{
  "num_hidden_layers": 12,
  "hidden_act": "polyrelu",
  "router_score": "softmax",
  "router_z_loss": 0.001,
  "router_noise": 0.05,
  "lr_router": 0.000556,
  "vocab_size": 8192,
  "norm": "rmsnorm",
  "learning_rate": 0.00306,
  "batch_tokens": 131072,
  "max_seq_len": 512,
  "max_steps": 4062
}
Below are experts of layer 5 (counted from 0) of a mixture-of-experts language model. Rows are named router (the router's row for the expert), up (a neuron's input weights, with its number) and show model dimensions 320-383. Each number is 500 + 40 x the weight over its row's rms, rounded and kept within 0 to 999. Numbers have three digits each.
After each expert's rows: a language model's description of what the expert responds to. This comes from a sample of Wikipedia text that the model never trained on.

# expert 10
router:476587503495603516481506444491467512485449482526513535466417424439512482512438592532434507541468479516520425539486560495502496576510496448493513528516452445510526469505506576443476546513486434
up0:449517515552459454502529451498473497455545466494510510486533510503558531456525491456438490444477508506473461517553476473522495471483427511530551511396527541436483513551529514434482586461482541
up1:454474463470516468508520558457516451582461491552532474502516517511466470523477535496527497527548431495589526487478552556535417529482502517544459509552524530601474421550556535430521505454509428
up2:553511557502566391528475491519504523494458569476517461526434425461560509579511463496521488523471486459495522494460515510498530549553485507585501535495493421475488533523470502474552518490494563
up3:516450471535421453543496480512534544546475478476550493472478491484471477516480584553474451528422523441542533549516524521532494524533412534489455495464474455521449410459473493445601513520492494
up4:483534499521457538498506459484547507497516506551491477531575503511507534479545519497479480539504444449484481505488473534484521504510505510526517452461415450497448512531613564479530493469498523
up5:484485396474450493464520530554506479524591516495486574506447475463543458502495509562486484479540511587486477516476553515553436526521529511519481606439495485485472549506575542517550532511379488
up6:584531532529480514483492498504457446536537497508419493513528462451479595489495515525452494456457386482503567497557503526500495550478500503502509493523457499483526528474505489523434464511448547
up7:450451515529512387403502476514457494483526478517554605495523499507455460481497491531544505427535485431486521547525443497455472498492448466528577462508453531468488538511494517456456491466496539
up8:480439521492496470496442482504555480428534506504519544451436465559429526459474484475570503492466533579511475467529485513541456477491511528465503423499482541556566565554533617459468503398535511
up9:489548469469452423406512524478536501531468550449510464578557528483581566467518551548516500518489467491493467525542515477514507472530465542464513562540543455445519502532544566580504515536497445
up10:476483483504518498427497473502494540430554549474505580522551456547451523477473540535483559440493474532491455558503518464533490493506521536540424543412581440513459454554468489522491440529488458
up11:471542443581542509467495462477501501473526540538535523470570474441503492489589482499478522495490607479469550490476479451536494492468441518415502422485511465426432459461441515574494504533516436
up12:455480541484498513557488523397549522536510528537496510612446503489486579528520466540506537471456516488510487425427515498506500533500467537525514558430494502502458420523540527556513486500528566
up13:468535501560484503498557505467463500478501605473522514479454520492465507579519525534542490489540500552472483496430510422539493549510456568420450450510536558483419467509563526511519474581529420
up14:495488506499465493490492481498554506498483479409587503519443448421532441520538540520501518516507488535451500513500467447519569578423456560480500515533498481485442500560511583507557450470459475
up15:499478509561515611504439458508509502563489565487504493474559487518494518457450563498505558522539525476489570533461457488561503544459512527460527494478476521457464481522438444492444496505536529
up16:494562528498539521502526537498531549438554433545515504439495477521468561486540506571533495540523503510521544522525495527445473481546468466541462527526449509560445496480545615594462488461507505
up17:510552464565522492539486499503461562440545438486413582515521459570521502530501503564458500465516497509439448491483457558496455422500511560460425437493451500513511510476540590481546487551498549
up18:540530442521502521486476558466488485504504544511521481470461437558548481507447556536475500542506518550541488561511487584450499496493550488495427461534460493470556487570430460475530532477424472
up19:508543544485495490526486460501459530529552531467517509464493561462447511553494469457440519515551562491522481486474573434538498501537437493540460502542512549544436565499489463516519436556515517
up20:491500417508472489491429487478547467549519511481492535548559543512461492472433505515532510424579443559505490476532512517455544513582487571475518527501515589563496454445557522540528577529525513
up21:508496538489529507504457513509522525518445491521573489396515522473529467537452545493486490474463482522487405499425560518554461429541507439499506451472459502521459485467455455514542540477454464
up22:551448533527488498493503519512513475545504517529496507462511479437550472553467577498564499522471503360520482532508476529494475527481499509493477503500488512475520505472468453416513430523521500
up23:525492430582492500561491601564473476549472444560465518544425495414537526513466516462484497439553523506548498562542441472618477476545408571495490466518515460459476502509460557466480508538549568
up24:443485500516480534477471528466431506480476447484538479543518524545484496509476510472460522538509394494509480552471466527497464561472469466484479530570572532528457532494395511460489536498585518
up25:532520506470555414524492506456431482407504536565507481508472471495493435498501476517545495445518478509471499478475507485487515472424455446467471429478495492481527505559480497487480513535472453
up26:512472542464476484441507544541497527533507501489510517527544562473519507468547478471514466480513493516491515472474496460389411518484428490449530557450524563521525546387450477485497494590557532
up27:437437482498606471457421442455462509438540530438447568508445476556562556523475494431402498520499457467487510506482459494523533502510522478441465463418520493554397512474432453527550536534507503
up28:490451548419558428609606576456525521500515521510479538491551431506525488546562537478499501516469581436536375492429436490503505480521449492567491480509528478487503527494465505514542544431460460
up29:508506579423514483475529427480537453576523470418436499508438616509450470468494459580563495504466539558516546488542552457457511528441461482509480435515512478554461515482470541501481454633498551
up30:437443585595463450457467531564479493451531451589515436488516545516497476470538476527453486524480539578459523480449529528517481503563445538505460415500576470483482567474538567427490515459426490
up31:475585535540495553601562582454490474538402468520509587453498482501488444580450476478471518475495491481419535538537486524467458477495569522545496449563495449546467543553511445446516509551511506
Description: Commas and function words

# expert 1
router:470545449559560497505487451490472459479479479481474555495434446469571449574508523533461507549454484475483462516517500567486410518531466490496532519523485446524508521439441538485542516557523504
up0:472475543532469520480490533529487511412547499495505465462381555487506523491455509489510504482504574555570432470459490480525511530436518493515466560491493505528473534466509428535507489527526553
up1:543514537526520535446480457555496534503565536532536483425435469537559449468505491544562519514419430494569517454466473514474532490466508508417437461560513491516493476523493543493494542468502451
up2:501494565502514543529465494493551499542468518473503489454512537535491533432538533547493524516502490428459467566490485516547532455486524503433486489525485418544542481487573458418453455544471434
up3:563487461501509473422508473455489532441458493523469488532565513466477450534436550540544487499488505496524514515538420541473530450408504515449489472529463496468529566519450611428506455503540477
up4:527452515474484436514493497533534508427548529448523596519539547498515530549547461491472540502529572522459497540465463502558473596500471507562485499516436486481448448542560483570503488473588574
up5:491468501485542535450440460470524498511501507531486463480530480531475492512485503554502483528455480601467474492506542506533552511557561492487504555518491455488522467467502485464466562542498488
up6:470449508520486538545447538511433539508435475560518571545563461396457585527463418500473496557525410495476445515446474498552560520407476430564566513420499558471530500532524545536488494564464462
up7:401515546507581472499565513492455440522403515515475497535432501489517506544463586408491508470541527516535525501497515534480540490501479522452496526566520508612456521468471456549508524486505476
up8:474446496540523548516470466522488540476557519501446504498502522479469416471518492478525446533434509527477513449485558495491464569485516451519570544490631570543575507489541510486531491475566492
up9:528492454526533500530560495509519465406556514507465573522465515537509390584479455595558490501421514471492508495390469565526403460505446481466518490494514495505588486422596576465581515545478522
up10:497417573437475492491537561512477506506483482548521510478440585417527522495530524474530587545482410509458449500435488505543466429554520473446505546486463571496526449504461495539583597574548572
up11:568490504547532485499506535455556579510460522524541480409552540445502490561510536503421469441587479484533519469457512488497462493495602519490531414480525507486520505551560442544519465497461517
up12:506459565508537489472459492445470538516494496550463490531523463491599528520530500525536455508438491528600532478441491478535518502429539466464479507490515498454500460499493530480518553562548424
up13:474508472486530563496484522516437499551436483524472436434528434487517427444475487540511489490601499512478452475583632513487494522458449427431522462519455514526572509462542519496512509575536452
up14:537549546460510466442437525515504432391525505427496526539507453482540480512511519504459535486479526556535543541481559497489408504473542603460485439480518558457468529484474472435523418501565467
up15:506525464476422441538503533485490542517493544544489579542485530520473469532503509526480535488515529521555498459504577477488472590547473536411582455552526519478547544503485464393423548457477436
up16:507394466534450526405540534467484477510514501525501558561545476475471507492510488449496498499482468453481507486488546523436552534572565435474450617463445461577536550458508487523570522508465500
up17:526594571508498526521555491441437479500528453519447575470470497519505513522498514541505546477475483480448587409507535436410542566527496507459598447486489581451535511444490449534557511470461538
up18:539489524545551564471493516473444505492484480437445472470490473510495528526472491522503559510481489452474493490457491540493553492489523523536544570523496505480572508389494458529537512515516531
up19:518542559498562550540474449502514473491541549511507485492565512468465483425492477491510518463522537425548478510493507579487511475503475435530560551441539517533463517537465489558475501497506460
up20:493502477503472525537461428503447553481443464475453546560511544523573579422516477479519543500489505448529490481516547470441495537418504495505508507470457532487529514497587464523541443458470550
up21:499491573512489466464441482482469437493515568593566562472462479487539422504545528572441482439545530509446503480471433480541482525440491534535494443575515485460458477514532537443540532545461539
up22:528562557559480453457474495486489544499515532473434558430487529502533473540470430451489583498477468435543543502561495456472461496502498516505417536529513510491514438459420405478506496505581520
up23:484553544518410488556526455487524456473478471551501464509591506465499605447500550474490520519523512519502423477487440468542412508519467540516507512426510499500525476496509503483567474498549537
up24:503466543555523530510521533497521527450523400448523520532516513455560545513484512493426447481507569426471511547522561533439511535476554461516585570451485454487476533495429467479505531537511482
up25:521585413498595529487495491490473477510489498566480579514565458501504529477504589520426445525412537544570408516544526519504528463550510485499488484592511515568445536504453463509499444555512500
up26:510497429518408547524508460530451568501508513499441474533484569506475474583513486510484556567496523503468486537482458502505496488418555558562511544518480467466421516561533437499519583467463519
up27:540515507495513540495516497594545490494553525507531549529512460505572481463494530455476523492473549541580518452438579509471500472555528492521465545416502507479496487559562361564513493438436504
up28:556506487526504491498471466399520470495496542480566487456478519531483551505481501488458505542516511453537492547576556433512457517402530545482466369518452480570504438574533600427534539454477529
up29:429479462509540489486496574490471531531526499501518527512535496460511567499518470492480470516528467466468465558581552523470484512458436550424503437517544629532474502586457467516445448459569528
up30:580529511509581478470548467438537411427476550526545511417606527510475520500472569516493494546480482606433512473548507511505543441561507502493508452462471466531576508501535475480526503559555526
up31:442580514505491495484560448430495458472480464544491574518500448520506557482460556599476493493515467491480464514468552503498443436537408514447479441471475530477575486457492483574529411490459491
Description: Prepositions

# expert 9
router:428547501611588601508530501499468553486478495516512472485424475483484454458491582541415472524505454430516450503528500586456536515472480470491536525496459418490468426455506504416564545520514475
up0:454496526544537445461449469450433463503520470491509540521485532513551498428411537517541519445571491443531557552464506500466480470499470515481535471529477468493542491466529524475474603496476455
up1:556526429516492506460527479509497500528532512489541525483433472503513438556471557545461467412556492535519451543461512549508452500492517504471554542437514518521521493499505526420470498484536455
up2:545510499473528498511521497569565488465549447536533499455495527506495513469539467547527526465476506526546439454530500510445501496562406405478451507554488518457508544458505558574567516538453475
up3:519458567596516540529561552504467512509555514585458493532477465479542498519457572491493554469511527507525496517567479471551449498543494491488488517497494451526537495525490389531524485450523454
up4:522510522551503515518474392499508560522564578509495478460482455579504496461456563507504530484476487490533435480564502468504409513543514534478618504543548542528523566447514551454588505491529517
up5:527514495480508508461493484591556482514530447534518509464456539487545454471435512539574558544600499525504432535517501477499542511495459462512516491536465490439492483507469561458535390529510507
up6:551495505500538447469486491473503563552542511441508526560459487512473485505439544564477492438444468455504503501450490552455570479490507499455537545457449494468500542441436504511536476540429496
up7:508531549526595535476494469513481433534492486516369486417445526519501486459508523521521472484536555459483508577493568528535507564505450433553438403522479467525479511511521449427420376451500502
up8:514476494432567516461438467453516562468434514525513407419472494436472515525436562501439503428452454483435574524544472442503551451454486524547506487455544476512448456533553485518468512460515453
up9:434570500504477535519558495476545477486563470506547472498539537523508523569493506578494497499520485427523456473480469520550467561522434554518470499528557524490504517536561518505502534471553560
up10:507481510497585534462506484527463509455463569494508534445480441531566535489435548501509469475480437495458470470533429506583553543486577531434410491546497508494560480532545485508536499560537512
up11:441509472514481519476445575542518497514477499538458485543492561559552512444529494549593494497466456589503485501517477495488445484499568613475499484457537459469521525497521433450508481507504506
up12:404507469514536494442535518492497482551464525538514440479511472471513556488496578544442517467333561481450508471536465515455503500469500475430549484554498490588555521453523546501501423561525463
up13:512438490502461529535513471511497477492476451440441456453544519466457482524461465514537533463450457450481428480538523466482521547512574490575542543533536457507521549427494485516465443504486516
up14:445446435503508500554480461454506524550459551519419511522502545497446489470546490414535459483531439499495411473443461562491434544522532474427493492514502546500520512516506446474579539479514470
up15:524500562504470530459482507547534505508498453468548436459493476555496468483491557584502468453490413536483490505500480517485483518483540509530566521429417472467522451528477553526569468522518522
up16:492526553518434572525473471457569466577546519499477505508523517483493488521409531521499550572487536491543574472526534551523513446509527423527524536484451466499494474474524527527488482523553491
up17:506406547521452491478547520521485499475556556481440516548503428525528446525503512546571443423473451526481514550559523509502513541503449531568500508540507510520448470485518574489515530570464472
up18:525486458481493511517526530487538483528512431448547458450567432500516500530593484563525485463530513552575539450436502553487508453502474472463516496436474557544469494486462545449552529514475489
up19:456584508489502483529459513527602534466457556502545497463428509513501533478492580519520458458460443451512513517464530503390440528435550447440482554486441473533508445481481542453521496573475507
up20:526446510480476499486482460430530475499566443458551565492521475534485478461464606410502519511476456529530483551476536610463557536531576485446490453482488461497474468488421498569509494527490497
up21:493546479534536529501568509538543508439484575450489515535485464489545533480468462428405519545541520417513472483470479609540514446450401542603492479441491501417564434514493468498458527504461478
up22:605503491465563502483554467452550490531534544438533566442468571524478462388506481556514499481509427484551494599546512512502531536517492423467462478572485501474459452434543483544415442477547473
up23:494450525595446455445494531558518510485547568583484488502544511486511514529451524506535461439519494484484572556556450565470447591438519470465519507459444462481502494537452556451443481473477537
up24:494531495484479515517470474558485515448512440474509461474534506505387595511508490547527537513495508447479548509518483506517489460509448403521465559469496497612539494506512476552484513558504484
up25:480480506424501415504466489499468445460502500459524492475547532408494484496449508502554566507507510572502496524541518579544524460513515554524525471510503525509497532462483511562535456488512519
up26:541534422473481514492524411459502488535479436509461511478491499547514626467420527488463519505578516535538501552448518512481471508429458414554456479540502480360523459491491530492522512458533479
up27:459479471515482452525480507535524462457502564564485524518386576512465461468449479493454532474526493525560517474470544516502469508544476490468446555511500446456552509524487499472433491446458541
up28:446462491498560482461495468481505585504514529539530483488498411529475460427500492497488515522520525549478524502517547551525461507500520547566472462529468441549550513488462504438456467516570447
up29:480549443480605583512518436458485558547464473447491494520512466478445565541487494500543439418520476615586515596508490492564496517468477494471439459517494540491520477433466470479459490437514455
up30:480483478459468460583515480568415542482516511469507479431489509515483512522552497466517502546471533553495480435494517454488502464437463548502446500489440492454445463483479451488477550512468494
up31:529450511539492531503537432582567533537501495542423520568507461444489559506516518471496500526569487490519563548536531488597537525568538457565524530516450427526503494528458489511481472519439480
Description: Digits after digits, colons

# expert 11
router:433562526491550548514471532446469474462529486477444487393479432454503450511411504571508521466524437486531503531508532493448440549502470445564513474551431462490497516529462526508519480477501465
up0:515482457547545551503482477526485484480446457551553553480461462502509557508482514475546511550605515451468482490462519464543498416515501548485494421489543466529464518492545553487463506550495430
up1:502420514401476613491408444483479455537471527513491485392509511567482550518473558559503526467481491443491484526539544467567448568456489515596565497527469527482454500538452527489486451519474535
up2:462483508527510505509506519493535484448531501489519502452478530462498529451434431519551538541454463459504515497482531488464458450455455534487537500556570427522540450558516566495461543482508456
up3:428543403512476506429517506500554514487548478575443507438462457496471520562538438479549418463459549424510441525495503517491526488464525495497451535486468485423490560467561482555494584493510487
up4:478461449549533468450518551501518558582481433502449531477537498533534494518536550486452508499449435479614473438478469453525479491570576517396516533537500520497469549477512502566508500490468494
up5:466512451447475536478512521479497505526555469456377483502519498454509500482527534495488500459540570510449513502504548489529527455481539436442480538497509531481466539418425500498440505523554527
up6:508506459445540550499414442462490546514501458535454557455516468506577484491501485568491487589493495482537544493494536478493477502478460496605489518499503500510518434458488583450497586513547537
up7:478500467510519476461498502436558466493484588515526525448445493509496524433506490435592511539526462511515505501575488507561443570518448505548547543515493466475505566539488438441501496582421502
up8:489523510540502504508508531467588555443482535493489492522508593538455537442528519493527471457554494436473515517473516539456489510554424521420432461494594507519471478462482533466494530423546520
up9:500489492454541486500443469521469447497508490560542471523524530498551483520432485477551510481436477480482479549513539512486437485491501488513467453476543542564495456535528505444478537476546495
up10:485534433537474542488496513555544485384512491492449529438522504465536507514473557482442422521492465513504500569515509503523504458446559502558484499438470574561466544441480478450553514516588451
up11:527520464466460495565435481521518469586567514482469481528494576433480557461520545502461460565461456500491520488442592549463500499535483477544521540523522479499550476491510507478468449495566463
up12:474535538466470472555455523435500538427468544519469508503432436527516490459427459438521455560520504474486540522530509510523452458522479474520457545501521527513461506473566461516551566536496544
up13:504486494460585484574557451503488588545475525433493517491452530490485495571494516482537488481529488503586481519469498490461475489468429442542513521460501568497510526456467487540492509456488510
up14:478514493445455504476565551522468502544530582501435395589527518503525542543510497450452590485485499495513540527479503503517521531520515452554513536417519500518487526545488538511475519484489476
up15:557574504455490558476464488489506442497448545464508476478463390524505456447583434495529533474513501470519486498518427519488451564423535482521495464483467519519517495536518450471475563575480494
up16:505456460525514528502468508537577432540472490519586619473513423505482442411455515478455503532482532554548449469459546515509515565531499603469473449547488486546555491458500497519491526531462418
up17:482476468440477494536506547534504532527448471492436487552520535527508490454533472524472605473477454466600483462532445528452475461500507457505538462519533474468496469512484480516488490546458491
up18:420544537524467559594576482452500517468465452529440492585467453460534506515391436530465565458431498524590514449543519466499545510510493506464564480546472450550497484452459438435498503566488602
up19:474429406472493490494495505554522472477538498464515541486424521432554484485507536471529494450477461550515410477523520520513501508535476589552467518463485463472536544512541476591482491522461469
up20:502498533493499446543584502510536468435513512466457471526466527547511430557534514539540542453475451483511453475558534470446466516538531479499608529548464465510484448484480527471515535477469501
up21:519559454545517455517514477508451502499537498482515447555481421557524476502484559518515503406527500424460506451470459485470469522492564500497465532480509364565477483494506502523566538433484434
up22:541541461547526542443459551474522432503512488559541526514525560504514509481469525551479471456500434474445402601502551554535507475556521547477552568583510451459437530545499496542504510464476435
up23:474602458464459484488445514486456484588431558485448486519444496471429433451483461540522425507493488599511473507489413545547464487570532438501529535485540499506458502454503481493568490465462502
up24:484478524462577476435418466456499483507529527525471494464436564519550404481523478499532548494549514502500516492493509449474503560504473525501568483512588528489491506587498502436467538547484463
up25:451503495493479550505521488512524559497455519436501494435508479521502469424476480597507598473511483496468506556424482495514524532515535479541561377479529471451505487527545433499488501436495482
up26:493466449496553490535459519520428538530590508482482553584550581494460519503465468493498506549491497502552485455459508470511489566559527420503493483477444512526467531485449518462488489476547503
up27:500468581473574547470495530478500502523460461485538418470460550480483422573496560518465563419486544496537498498519522469523508523442486443553541486509455443480499552510488500565496471437445450
up28:456485464576491495526504530465527501441528561504525550424510525423427441524476495500457552480520484487479522547501517465520499542533436376496526529483521495552474416532411516487468538456496567
up29:529552493603550507563547506525554494475508504526584449460520509509504402505473515467528496490487477426432481481531464528459483475539517501533437453491538457458477430477453513534428457466486432
up30:531509591505584470447485492457552507535500562501467535520537558476532496557449499444566471529465512518453533490484585484506514506523381484535420528528441538454577497494492508537551519535499568
up31:521491469521481491530457479512558527453446452476489534521536437448482529531526475554513490497454480545510412485477483502469464431532484545389497509467499525483509474489515516495546454484492542
Description: Word-internal pieces after prefixes

# expert 4
router:415545412589540580518522553501508529464470474482525504454465485470499457519450569481454501492526529501472519486477545509483533509530453433529467511518371567445553458475443570517491541520464463
up0:441501525477526557548517493559549557502568505436496539440554505480497531491528534486506524550585553527466543507569546549442505451581468487560533494494431529469493500617567482563493534480480536
up1:475479485516450463495541475442492517516471462500463473412507534515570456539423527452478450549522513499492402494459538494486614495526484502509473525603459475457565544536463448460515493513490464
up2:516506545425546556508601521559481397415456512480457502546567528456528520510438463548501450421528487552512453509469485493567464508490510514471481414527467445549461539525504498452502522487525480
up3:489617483517472558495520409583509487502531548529554470457463492477533559582464478506409492510463473426512482466519485465490495486552537502490574476499459516516445459466497427441495475429410492
up4:500538445451544507488523504473508507493484556513487461537490567455419501496493487507463470506493539513498467412468458441490487498512516497494510528437476449532460477460452509498574498525508519
up5:460438522531464554505520541457498522470510571440435534465512519474481456496527432512500512530503462477512545479486436539550555506493494512511515510476392478548472502585516503499496490585585438
up6:508447525508527509483543477523469523447472571541476521532460532523468512493500585538483485590494547512499481445500531549508558552490540424486456475509490480565469600494489457515466500566497488
up7:435502460480491529462473496536504494476533521412522495530461479501498530457496559530507513451452483459454524546487500537477499516491525403477487576437545417521438471544465550462471517502511497
up8:517424497495512501551532463495449519506429506496462516524451489487483471479463476511429446482508471472503483479567486472541535506514464416504524461497508469527514558492559517474436529534555427
up9:476530473550422419555530522498519545453437463543516503433523462484485502500484505474532586522566511492499482550503513530450509535510407489536484492523517559563465479514506521518459507457531477
up10:544505562507458554426491620485501459505470502517534510566508526569567501454524443393561493518458410421545547523424502536552513552468516477464587512445502549466518530468446489465463479492500487
up11:472459557435475539539556495518491532527566493524512450552541508560539540417449493527546566524481548578491496493491448483544516475532486473478490558504484499513564509521446526520532512514496525
up12:530440478542561574547558436506519523497444528554495491532484489512601470477552507441550495462473489446433558453537506524508488534545511454552524482516500525551537526489524581451536499467533463
up13:521496478538526435494498496517497478451486491484513558440531556461527470464454489548444538529508557468479397435548581560563510539477511462497532487536451524531494419550499542467476498580488482
up14:531519499466587546530542455485500487542496454527548548501553458497481465531465460506478438488497491502481524577531533425418501486507525466474503523518488530496497510443489463603504497519485517
up15:460497568434483495463435495553505504408495497533538493497472478478473457459521503435464549460477497509556547516527428569460516526530535487470515532528472450541471534463560546489513491530468485
up16:401503489525494527530489454490541515458490444500530490497489519547550487465501468569500518485511541495452518528404503470461456460480508494523445535537484551472488522507494467490495425468588469
up17:455487507492524546466554481517405521556515434476459563439517560512507439470498481486499397466514415505479442429493460481506542488476448570516532567526505447510513490461502483437523501541516516
up18:521514513559442444500401446425545553479493453521565521526496508500490466525516420524482516495552553550516500520492499538514495459516502506468539459503444472486505441489495521542502489499544514
up19:493499489520525586477479617428528482497500496497494560467528479559477482491488514439515557544554532510548509477426509476448544474447419493544475577534438506462520483481406510486532458525469518
up20:564443512510471486476477479518515522480560547464502421468490517499416531562559524474486553453450544413464571521459530448552534495466498515553547468484516499440492499464531525496512515522524484
up21:435471563550530518477492508524496496573602542539454584471549479468495495488508539498561477523542405510542520552506534533453523445495451505459502549516436524465545473517456530502475493487368519
up22:530448528509453484487453570471573534541467480480495508441493522579423472472536431491450504522563507509489445482522506516530525584447444435503489433502546507476453542512486432462512507541520467
up23:570480490501517500504514523502504461483461433431513533547504422480480485513508497498412494520556518503529467544469526462564605485502518555569538539484480535456535398483459493496443469470463389
up24:557547489589538461482597515492432506486458523521473434440489418469512521510455540518490504485504552486545565540495505564527482460547530482550548548496492463479531561537522520487453479522526495
up25:471490466565536490489447526512583515456522472439508474507519419439524423511500475504564546465495450556475502531494463614509487496399489388455537519505483532505570509457501477515496472486493465
up26:501516533484583485542497542422469500451575509509448467444484396503471425500514541567457399536541567475460507489514512467503531496441476599504502544493484457503549500525507449546520455495526504
up27:500556477454441534545498513514557536505498475570488538388489488491523433486464520530498561434480535381536517537484540456458497466541551500506513457497449477486481471554469532497494514499516462
up28:464457500534437461544475487482602522515473463483491443517478511476519474539473472533559468535544552519551447515475506461449474484544546542555472494480516546514512503500521489557489480529502488
up29:513495511546473482465434491519483526509409502562504486539531514451536525417474564475523589474505488480470515510550533543509473536378479458503468514509387534506486564496541521470542468500498424
up30:474496525483532421504480493497533490427507478533460509537529543417499404555498449474496474480544509474515518556507529497492520438500479504537518514402428510504528538472528466500511531547492544
up31:475525552461549547456488480479443504594551464505493492518546525504502478517495502520504461440499462450480568489494530498456458521539489516577531533509527479484525519514521544547546473482533573
Description: Foreign name syllables

# expert 3
router:441579484506567504512472501515456500448498465525519435484423459475518434550426536488454458571492404506507494505463474537488424524478480484500504582545412486463483502535506514480533507547450499
up0:476453503452518486491465479421513603479494515549480456519482522443521479506455488514519551543446440419486502530419540481579529491487477508515482523472526527510526466490524539485444516463517470
up1:458566490505467535511510544474488498543531554421461542541537505584540389479508435488540505449455564571571473490487507463522517506473469493509521485529531585559420507475508491551534398498451506
up2:422474524494530465463557501481511484541464457486475472482445544463517458544523467488534582527508542572501515539528503474459541448569506495526431454524492467531495539478483482451536498514552502
up3:491522522542462575509514462517555482513508532529513403548437492445529531553380505510454496543492519509503525518599509517502430483545486491521552532516503524535451517418459559549501447417449416
up4:550524515471511537526433421554553536516514480527477482564491503510522477466558465431507501532539521498449386541490478475534489519497506489489509492503478508513460578462566491491520473557500513
up5:497461522517464451518462488542492455501549453530488549578576525521481515487516474484468570504512524475515519542495530512495514544470525476486549540463471562465475508478556510512505515454466463
up6:443474571514487497433544471586532474510548445539501526565514446474612427510483601441535468501535511519525536504453461517498442489504473514546567497494474528569463423474567423523568503478536504
up7:525538503517524518531487497480489471427543481510380410486600561512470443479426445534525521542482481496523535512522476466493490473513484470420486494529487562514427477488514542499451445594498478
up8:521460431491507542507553558567515433543556520483467501454564456530419496490463435483443492516531560473570439532529434510474472480490520535479445548526444442501473555529439425443631486473447518
up9:498523572627454498529476495506498501529506506471521525502445571492444518532415473503493534416472497472487477445437482553491415441497537509505545477494464459502449445478493531494497469423522573
up10:471471559510500468507498396547570477509463467517473532476502519481489453458532569507482512456544512463481512541467479438438526416472508567482465495489500549553512572521509526528457520470570484
up11:449500489511395557442536457452510476507488438477496540466433464444491558511511490533496529523494540554492509534496528487439497469496502529458540497521509507461515460527482473519520463426525418
up12:514496525532594510432478490447457480528526507481499491419496505524548488549493472506495483521504479528483459470559531513561517468464536543561507560419483461528451500500487453569549483478485458
up13:516534495522565494535536486492452411489484548501523528517514545510508580509466495535583484578564470504481487465572561468506470453521516461486495580421472565512562481515535535550446472411473431
up14:463515455477455487472466499455568558467468499510491533501553417485497560486483516536477574487493512522485483510518477541528476466381548536487520497473508455518488424511378453476511534566580460
up15:551526522479507450483445536471484486527533548448482459536583514485512501470512468510492486463486501497483517529469506510573510485513528458426548458546504501496529479483473498430426468477503432
up16:520482613560551498527512500451512534570552557566413449405566568509438482489500492551578512452539396439479426459471561544487491443439479568502485518492474533521511532521465522487593507524461484
up17:529456523536503496482494483471501395509570475542532505522540438476509446545523516539477533507456568463454447496452519471501504511512556514457560492558548459483547455545424543437555474495484479
up18:463507503487509517533504530536460516492586462522453473505560464441466505536468465468545517491469535426490518507518537463564508484496422510513485514460443513455543484506459492528546482477536511
up19:420566499520492463523463550462400426472507467509540470527481474474462537513446525521532532497448455499473517414426507464503508580500502487484465453485457533509444472509430479540463527536470448
up20:533532483507575585495494467447436507536532512539483513520500530506435470460513463476497483499491503525490535488529520483524515470511519419530514492532463479529483492519518453514425448489499543
up21:511531510520497518492506545529540544465543420506431477479568513527504541494474459434528534508451582444471441463461489479529573485422505482568514537532457489571533440536514458561548468528493578
up22:484464482491369475441385528502546495417513449516430503537567498500437501534484457490482535512506542524520515476489451503497444582466560481525525582492507466505494489561549530511436514475483488
up23:487522543572480520523571479485491522480499489584500443511503515461530508496510528425450484561467521509482485473480489525557445497475576523515529493570490528518484498495489494509482442534551476
up24:558490457403468487530500545515535467513498522572540502473570473487469436486501542509584491499518453494506513526484480451456501522456571532450475505557405563480509501440524508470490496424458513
up25:490484438502596481466459503431464523484443430561545532529525479506467506497516549524491458450461435452468517554472538506448463457443529545523518485503525490450488562545453535498470474470511498
up26:518505558496425537480591499469520492470539544500517549499529451531540548481475521487468468445498467456421456524496417513513537435500542471472466481487543559513471516585462542546433531563427515
up27:507522511537483564510523519546451578528521515473532520534490490548504522490490536466458542536504489518566469523492466492475478563534400493481483461480515549454515549496529522526497503470463535
up28:543469563434507473539508497461482504511554437459505504501448564493453493488524575469481552541502455537546527458610513518460568409430482492504539547524547572480544454554575374598379478518558468
up29:537559526466547533379511522509475589503448552446458508498485463459517482513542479607551405566466472521533471462412510515524481481419452572515457494457446538478473507564469539523512451504515512
up30:508498485544547488509489485508448489490523445456577489476463496485558453594475555483518441472496524456497498538533512490414476507471484524492467460499580540479395437495564587489379495507562507
up31:531523452510467542510457495518486540490588448547459535503474499485499504425464483579439536506535469488494500605421498491491526514511480497458505498493472510497474530469511446472402488468457486
Description: Leading digits, number words